Weights of a small mixture-of-experts language model, trained from scratch on English Wikipedia.
Size: width 384, vocabulary 16384, 78.6M parameters.
Experts: 32 experts in each of 13 layers, 4 picks a token.
Below are experts of layer 9 (counted from 0) of a mixture-of-experts language model. Rows are named router (the router's row for the expert), down (a neuron's output weights, with its number) and show model dimensions 0-191. Each number is 128 + 32 x the weight over its row's rms, rounded and kept within 0 to 255. Numbers have three digits each.
Before each expert's rows: "comes before" lists some tokens at least twice as common just after its tokens as in all text. This comes from a sample of Wikipedia text that the model never trained on. Tokens count by the router's weight.

# expert 29
comes before: " to", " in", " by", " as", " the", " a"
router:100152151145185143149131122105123085149129109237134163130180125097147127124113216113079114123152116076175130145076130088150079147114155127134093148102109117134157193115132111135115152192109138103161070128139050180096130136120113104085198100050135099142140154143031107143162122119070091157107104129167132118119139084120134116108103133171099122162159176141093110190120133146121136103134135133101056106115122110152132086102075092137150075149163105085143076085136173051104087146124120127092153153112158101156145121097136189161078138176140143095137171170167159161111096131124133161
down0:133155093101127181129110169112134152119176206116149131112131152118097137130117062088154138098150128139148101160052162121082118136091154072147128107074163057129132158145118124112125159164146139169085147146124097031122150080094141178081127111099130138117073125107078079125146149138165120079152114162144080110109182098129070100108129168186091183097096092163106156194109079152098101099135135107139096204117131155124064132113126090079144118106125148115101094190146177092109134158137138178166119137096099126111103095111141172142099116102151148138155102135138133092136117140103105107

# expert 6
comes before: "\n", "-", "|", " ", ":", ";"
router:150144139121168129174144153138112146089100110122098138143158117179142086105158166131093100129140149059180139121121090163104192180120082129133150171129120146113131112112066073138109130119102119146101100230119096126070165094118145162110094132094141109109102135155163146120135076200095066143101175168158129131137200134086126156110116102128131064162157105119084087120149111113153119160118123132109102099029114116091128096146146140141143062109098200150174152129130139082105116124178123122113168122176175100129151093116100184129069107141144104111189091110122127245117161158130163152
down0:102175118146202144109098153069084133152160107134201169067178169170120133184168088137096109152115133075144104148123118130118115132132161164145116145183178151100141145176112116109108098149095175136093139087132150114095161102146095080124130175125110175140151116098119149193104134111143164150141160103172140091105103074106123149146175125133145121124135160137111132128113099110147094119075129139133146136142111157108152114114147090137123066109050126096108089188081092134109113114156121172083092088119127097111221167125119091179069116141147123075141102156096114171113073131147137084

# expert 25
comes before: "\n", " |", " The", " -", " –", "),"
router:138133138107107143113043111139163144117149097157154099143131110117090086124113194123160110100131122077183177045091117143184129137087129106126150120123112096128141107092105181112077149160104137096123045186141110125095162157097154161101146132091117118155110137144123097114149099146163093122133118153119102203078195136140121114165076184138095092149151110135108155150134190130141134125147150128088162079053085106143174158175097149151138118197044098129106159114127115126119069152106138115100146127129130086050148115161126157096134153143197142135122137101165111191139116089131096200
down0:132128099100084094158129094151152123058166177146147089144137087073145106166125098124110080127184145125131069158161060076145129139188155076128058097154106120085111124155078100152077185140084143089088088061125100117150164103110104191143123131135146105123188124095137108174114117096111145127148192125131108098127101158095189103125129082050108149131074142102143133156124089124102144145126158102178063133090105138151083128122096125115122134183118120093173081184034166125153111106111146166197125115142185162135155055149081146180133155110127151106156107191164129120131136117128154107

# expert 24
comes before: "|", "-", "\n", "The", "In", "=="
router:174136137133133153080086118148140125087114167127095147126140106111126109135142124143143125105135181102171206113099147176154160136095093178103144107084180119153147125158126152106079156153098045143130101154105072158076208133092090118084152094084136128107115074156110186213146114156144056144135160119175118179118108114120112127134146135167129144115151093111115131102153145125128146106177128149107155158053085078152066116146109082112095093127065133069121145141108131147092085178095058153102128131107127107111134158112186107133112155124152141063084218150138102147057044134088163147
down0:108089089114098140116183118129196118171173167094169123026087122094169175146125081103108133116174166115126063125094075160093102171145157105142155135179099049158110104151143165132191150106081112118106103132141113105119107112129094146175044122106148140136167172083128118099089127124148143082118150114156125160118119136127077145129117127180122118132182151164153095133161135165121133121112140135100088169116130137093147109128172090126139123112129111143153186132163167106102167122132089087111108069119148065102131193103110138183158088097098131164072137085161153197079121130141098084

# expert 11
comes before: " of", " in", " and", " to", ".", " with"
router:135087154178144125201111139157144146129100146132120111170126129086118135108138138117091092123130126132149122058136108043111132181091124130088093158170132162106080156101123131090134161119123104095137123130119099134138131140091091107138106132171190124163132118204158143111139100110177110165097102118144130100087182160123103158093107105177121175185135179139121128196108129136145152102152114140061149095139135117140126148127141078125140122117052120086114075119088097081133087117132174107079148191169121127127154085135100158104096164180111072113153140083167164150118171122104085174
down0:064131126076164117120158110152084103133172182111125108169130077123117148131153160083166126158148103134097143100116109119153122157107166094113148100158148136154057154125088162135159083109197118172164126153080092195153148114098145154086068164144093121104159094101077148117138112173138131097186058143114118080122131131118172166096071146116087122154144128153167146144117110073152176109177167168147175089164166103101151104163153100143080070105182140134108099126130118147153107109112149122090115062130136136160132150079167160125107104059134096141134173177124183155179120145124186172

# expert 20
comes before: " |", "2", "5", "4", "9", "6"
router:116149092115156116133115085174121184073158092160118111117138126102104146146170124140127147150161149094119114095086136070176153158139106110141116114114108152175135103149157138113110130181069151123080048160145066147091185181117137109101104115091137132130167169158139089135140073126157061106153115112124081166140131172127087139177138154113132146173111202153071096209148178130134146108126136134123101142077075163160121190131076136125134105141052112146137161118135156139158093145080179102124138125125170102095220110097165148089111127175174142123138112155180091157095097077104135171
down0:094137128197152174152123086167173175086131158112135133109171102132174058107115165152137144146110169088157159117155092120135107124126161116109172183097096106106041131091161086102063132120124147146127158174055096086070107107123136174114109180150127136073125124139138173091152099103132141159174148161159158100142143169190115120142141147119034123092107089184153108083138136121210168092146103166122176140155091120138133156121146131163108100123089104116154102155133066153084133128179120119116105099186110206048117110126152135111084124138126094128115140178135067082148142096196139137

# expert 30
comes before: "\n", " ", " The", " In", " He", " 0"
router:109152100138144160133096088122123119100083138110152124155166089127097121145109188125103197149111089016230165157127087100078132147091112139120123185150145179168110108145086082138157142103107149150140162123107164188100153126175107157101135121137084112078162151131119114114109084110165019143162076092145104107116188125131112129221123143152086088170182164121121116118131143131107124142118097168118142110101085184165133097104129126142148057120115158135137081147111166136150079133117135086114140098128127114101138128160120106155043141116092076106109121093108121127095161145154095120
down0:144099150188170060100131139110076110140152156186118089151136138144122127195103087142132131101060088145121146130127106133127125161073156161123145098120097163168097123125102135102101150092118122133098162169184153125136108120147144181135129138183164166102143113128137121125080131114140121149101061146124086083093179154115117126049147157159172128132173119136172115143114149116141136078180174175135174094168147163170145143169064147056189190107117134196133152112164141147133106137122080132082168095145106158132120168146135158103117165144120157136170101064111093140128165113130193141

# expert 10
comes before: "-", "|", "\n", "The", "In", "M"
router:174088092171158198131124113159184091062164137091163162128107118158157135125152145119161102129098129122112171085172150204166141131123070183051138127107105127206135077177153218119135135124122101185119095175157112155119174135109125142116181105084114152154139126171125140116204114152111096118191156126154078149175104198125104124140116125090110083126155100139160167163151112146126121095140148132095126152117110141138046084125115097149179121180106118059154131104129097133142120108179144121104160117111145126061160125136148164125122149132119138119123212125166118214096092182102107137
down0:145138147135127086160162158188085118143118128117105154127104126142122104155111136118191093153127125092126125149168136131171097192165101103194077183141154157189166144126193106145123086094174127106110195157090154103136150137093151125104128124186130082146117127137149174151072191134118129153105113094151121080144108128161133208161112123089120201036129130141101138090138108151180085134043140143099127096130072099092113149127110139164149108146088128110169173062110110077114150116120126108100106072144148186171152187089157096149154074121158120130108134103140159120141124075138074190

# expert 15
comes before: " of", " and", " is", " in", ".", " was"
router:122113139115127124147107152166156114124085105105113102202175133162139125148150094155092135130190163140151155102201096127127144178095120091157126167104150173142098100136092160108131148103121093182167096120133084138156119112157133117132088105102150149126139121191135101141136056160100096134087070151198130052132206118137114165103099153145094117144146163174103109091112122124147135101164096138099124146146118163085135138135133102181119122116113128140134070174089144103111125208102122111150126191140115131113127061114110143126096122203192136110130149057148124221139116150133071148
down0:100141117141148096167150102110122070137190061061174140121131091095133097167104172175161139114116102162133118177121095061138166137094169164167124132159148180136093086131177113118124163125008090215171147082060137131122137139101105108140154145086133086127095133118111072089136075147130154118118123147123137137117156156108174117124155161155162099070123110111109151127102118127191205056107116136096112121154056146185147101133125137172123093138117148125122124129140120147110123166174065182152064112174116130171109124097143137108180156173113107191153176198117084164178154114126062174

# expert 1
comes before: " |", " to", " by", "ed", " in", "ed."
router:112147119170148086116122069114116105111089136163096125141186145128099121154138126136139141110157106106163123127127100105132126130110084112118092159121106130164125131111109191131079154228105111114140137137132168147092140116078143132123091067044102103145120181124099118098121123124116079170113104115151100160141142104094097076166131104156091090188148156155096089152112109104204105109113104199142078098132145156163078100057087097111141103179164152084118090083131191121162089155121069122139127153087134122114151133168150146169081107163165155133128169171210143194138100179147164145
down0:206103149121121149094154169087092153194109123159127137158173122099111091140087116149115139131168141118106178199135156162135140114117092110103082197153107148130132169135114099140098109127174173136197119112103139075080149148053116125126194121173121126153119132098120109113153060153135116022082118135137117105137159173130118142132094067069108116129179139099114108109165097138115151111110114140115177082054101144181097140135093126120140103153096136101136107077147168163149163091080107099144170088104115137146080106175118112113099145125136153076089078110114143088134103118100115141

# expert 0
comes before: "\n", " of", " in", " and", ".", ","
router:185100122209105122144134190131132090117095111130242088172202145185166156117169148109158125100147185149098165081091097149146136144116177156106129148127098088140136116165039127115166161090123167163117116149140151154126159136158120112132098120124113161159130128158140138175141094118144097149192050132131107123107166145120095138132147147157104173166184174158109192205114118152140080117167102154124096096127074109103120118151130122115134127179119188094135078134082195066138094151177158134168140126117143153097140068191130166114091143159102096125165117125133091237108146114169089173
down0:153154081151180208138147107145146079109143118177146151130152058133139184141112173171156105119094176158112109068136076129119149183092115061188136118101118171146183148130076133128061086137070122122081086108159163144129120120143132137097180170160133134135125063163097148067152143119135102085158137091108098128136091126176110130119128122099095112149112172182148101126132107069079150104151097136150135115114102129102182114091161146082128151147145115143143102143164198113060138118120126175151119106162143184149163080146181153133108116114124160108147114134133175103116181145084124164

# expert 3
comes before: " of", " and", ".", " in", "s,", "s."
router:144120173140159140207117177120121084081137109087153113153157132193141146144134128069107158059183191128123175096112125091100140117114151139072201213103099119146081114140067187084138156144093185160157106086114151162148162141119145113138166124116144178101161091128110143139137119120153097180181112152126109117140188102103083161122052114156121172173199178141124152120120105113082047148136142177138124124156114127088147129103113128127155127186134156137145085172057130105127147170128146126123128174144094135099108084166135166147073141175128114115129151132098109181127129127127155098
down0:123110127152065142142139122134182149194120119121123092192122090154112100102108101110171104145143101105127132136128186133135100124114202144176186072077137101139152129120133060115125171138174131146139115113111201132083090096121132122078098190159133161142135097150142092094166134150177104127137117114168148130111147126116103099133120154125135129102167182129118151174134147159094172150146093098123134151133154175105151078141128170167140065074126161096142168141138131151171078122101129096123156202052158135082217136118125168143170151094084111099163148139133124163116156099119092133

# expert 18
comes before: " |", ",", " and", "'s", ";", "."
router:191078074178107159106134120162094184123155153201193107174168101128135131086087115147135121147174143099088122134102104152165157162102175098148123142140111172155117146141053161108212133109117147160150132135126075121114166162134103165166083096113111149112153115171110148132146118134104096138146026106132099155145158185096103156139182124148112154148134156124141101148136093122119104157144055138129088152134048121168137161101163086141138122136069152121144121143059126065139136145184138038111166128077162157092166082137083203124133132160178071069107113129161110225088166074180128158
down0:099150107126165103158083119140098103119105137138096027120175139156122099135106130133183118059144104105117109075146100095138059119150168101079116108093097128131108151134102123156180138173131093158122131120115126149109150123161114125156106127151151102177094144138138145132127136163150115085109194162163026151084118160174147092089117089121162141116113065111132073137168095172101192132173086059153162085146097109154149147127185181174110114153091123154173125118121130083145108148186181124135133111120168119118067085073106141108169150151066105144132108101087150153124067127112102130

# expert 8
comes before: " the", " a", " to", " be", " an", " his"
router:132122175124140137168076135148087108146115156208147167102147119104117135030083184118102076107147086083166121118145067093181139116144102174132154106148100148171121184126125092085110120134120136145159073101167113161109155122087148145139147102105064140101094128157080133113141127108140085111107152137129129116105160159148144140142108205176091115168155138174087144190169135160140077100134141149155043144086108101123110145110115145116167037147109069090116125127125164115195128132110159061136103110120113053141139086139144105122102092142146084095143107058121146128115157131099118179
down0:177168145181120070135109131129174086086053116090171131137099126123171157110133114134117176118101122133170136166148128050136145112073165114166104149118120117153122154103125092136075191126085150131148125125094103085164179152095081173090120082091169157151053120168120119166111177168133164178111138100115104070140083138140087070097079120146045154113118146109118081031127169163084109143150131066141166118141162167138120109166159158144109130121164137098132127111116147134196122153131128124103168116141130064091101088123150128161141109121181087092133160191172136156147101143131102109

# expert 17
comes before: " |", "|", "2", "9", "1", " 0"
router:109159072146144106167102096207047168091147182162083074104151095125123212139133132163112204127133091100129151081112078092124134163139074121137118148112111177142135117188105157108122133148076067111096139134158132149089127128122120116153124116092118142176131163207111137126133122189188056066136128114141120172119122165128083115198138112127109104166145156157136065165103178107184124125152163146122105167132095119120086197119096118158149142173055138155161139137098159136153152125132150113108128133104176098120184113156120115162099168122139154110126141117189104162063083137128133146
down0:136138122065112124159140203092138137162126103145126149126157126114078053127144127161151170119185110190115176176170096114113102088133082116115152154145142135120173133132077163120160078156131133112135131103155124095180124047141131132093120101135154136138126094112096099073137156135102166151132143067110110083129136098084142133108078143121173115133140170181189175153122105127170095139105140138125162190086052107153149085092100129128148114109126076167064160166104154188109170120196105165158117157111120128096196183099094126140132106124157159135101101191127199155099111096080134061

# expert 22
comes before: " the", " a", " his", " an", " their", " its"
router:167101101119123157161016126169058175146137188125134145110136114136174125093123136153113136138147141028162145113117115133153161138112062198089153090142101133117119142114144136119150126161127121147167069156201124167083150135118161157147096091122091133136157122161118178138137125079165155081087184115145134114187116167120109141118103177118119132202152055162140135158149096123149101075145159145150125153052095150123118191120126153101141094134117075069085129107128178139125122182126129100122158139124186121140142080091087040143123140159129144103130135046074103076085157122124159122
down0:112107198133113137126139131165128125167127101080112127129119208135136112137145180054133137203160183078124133131065109126136127180183120087144113097170106130116095143134162174125132088140146151177117122073129123135123114163139106092154053116206106115142137159048122168070105156146179189102128140108145094163150125094170084133175143159131154188149102181029113122170105141137138136127126125126168196126093162152112191126149085091086105164086101150102103182167141057132123164046133110153141120131106072084133136126169124140131110154114129169109144123062157144129128149110111114126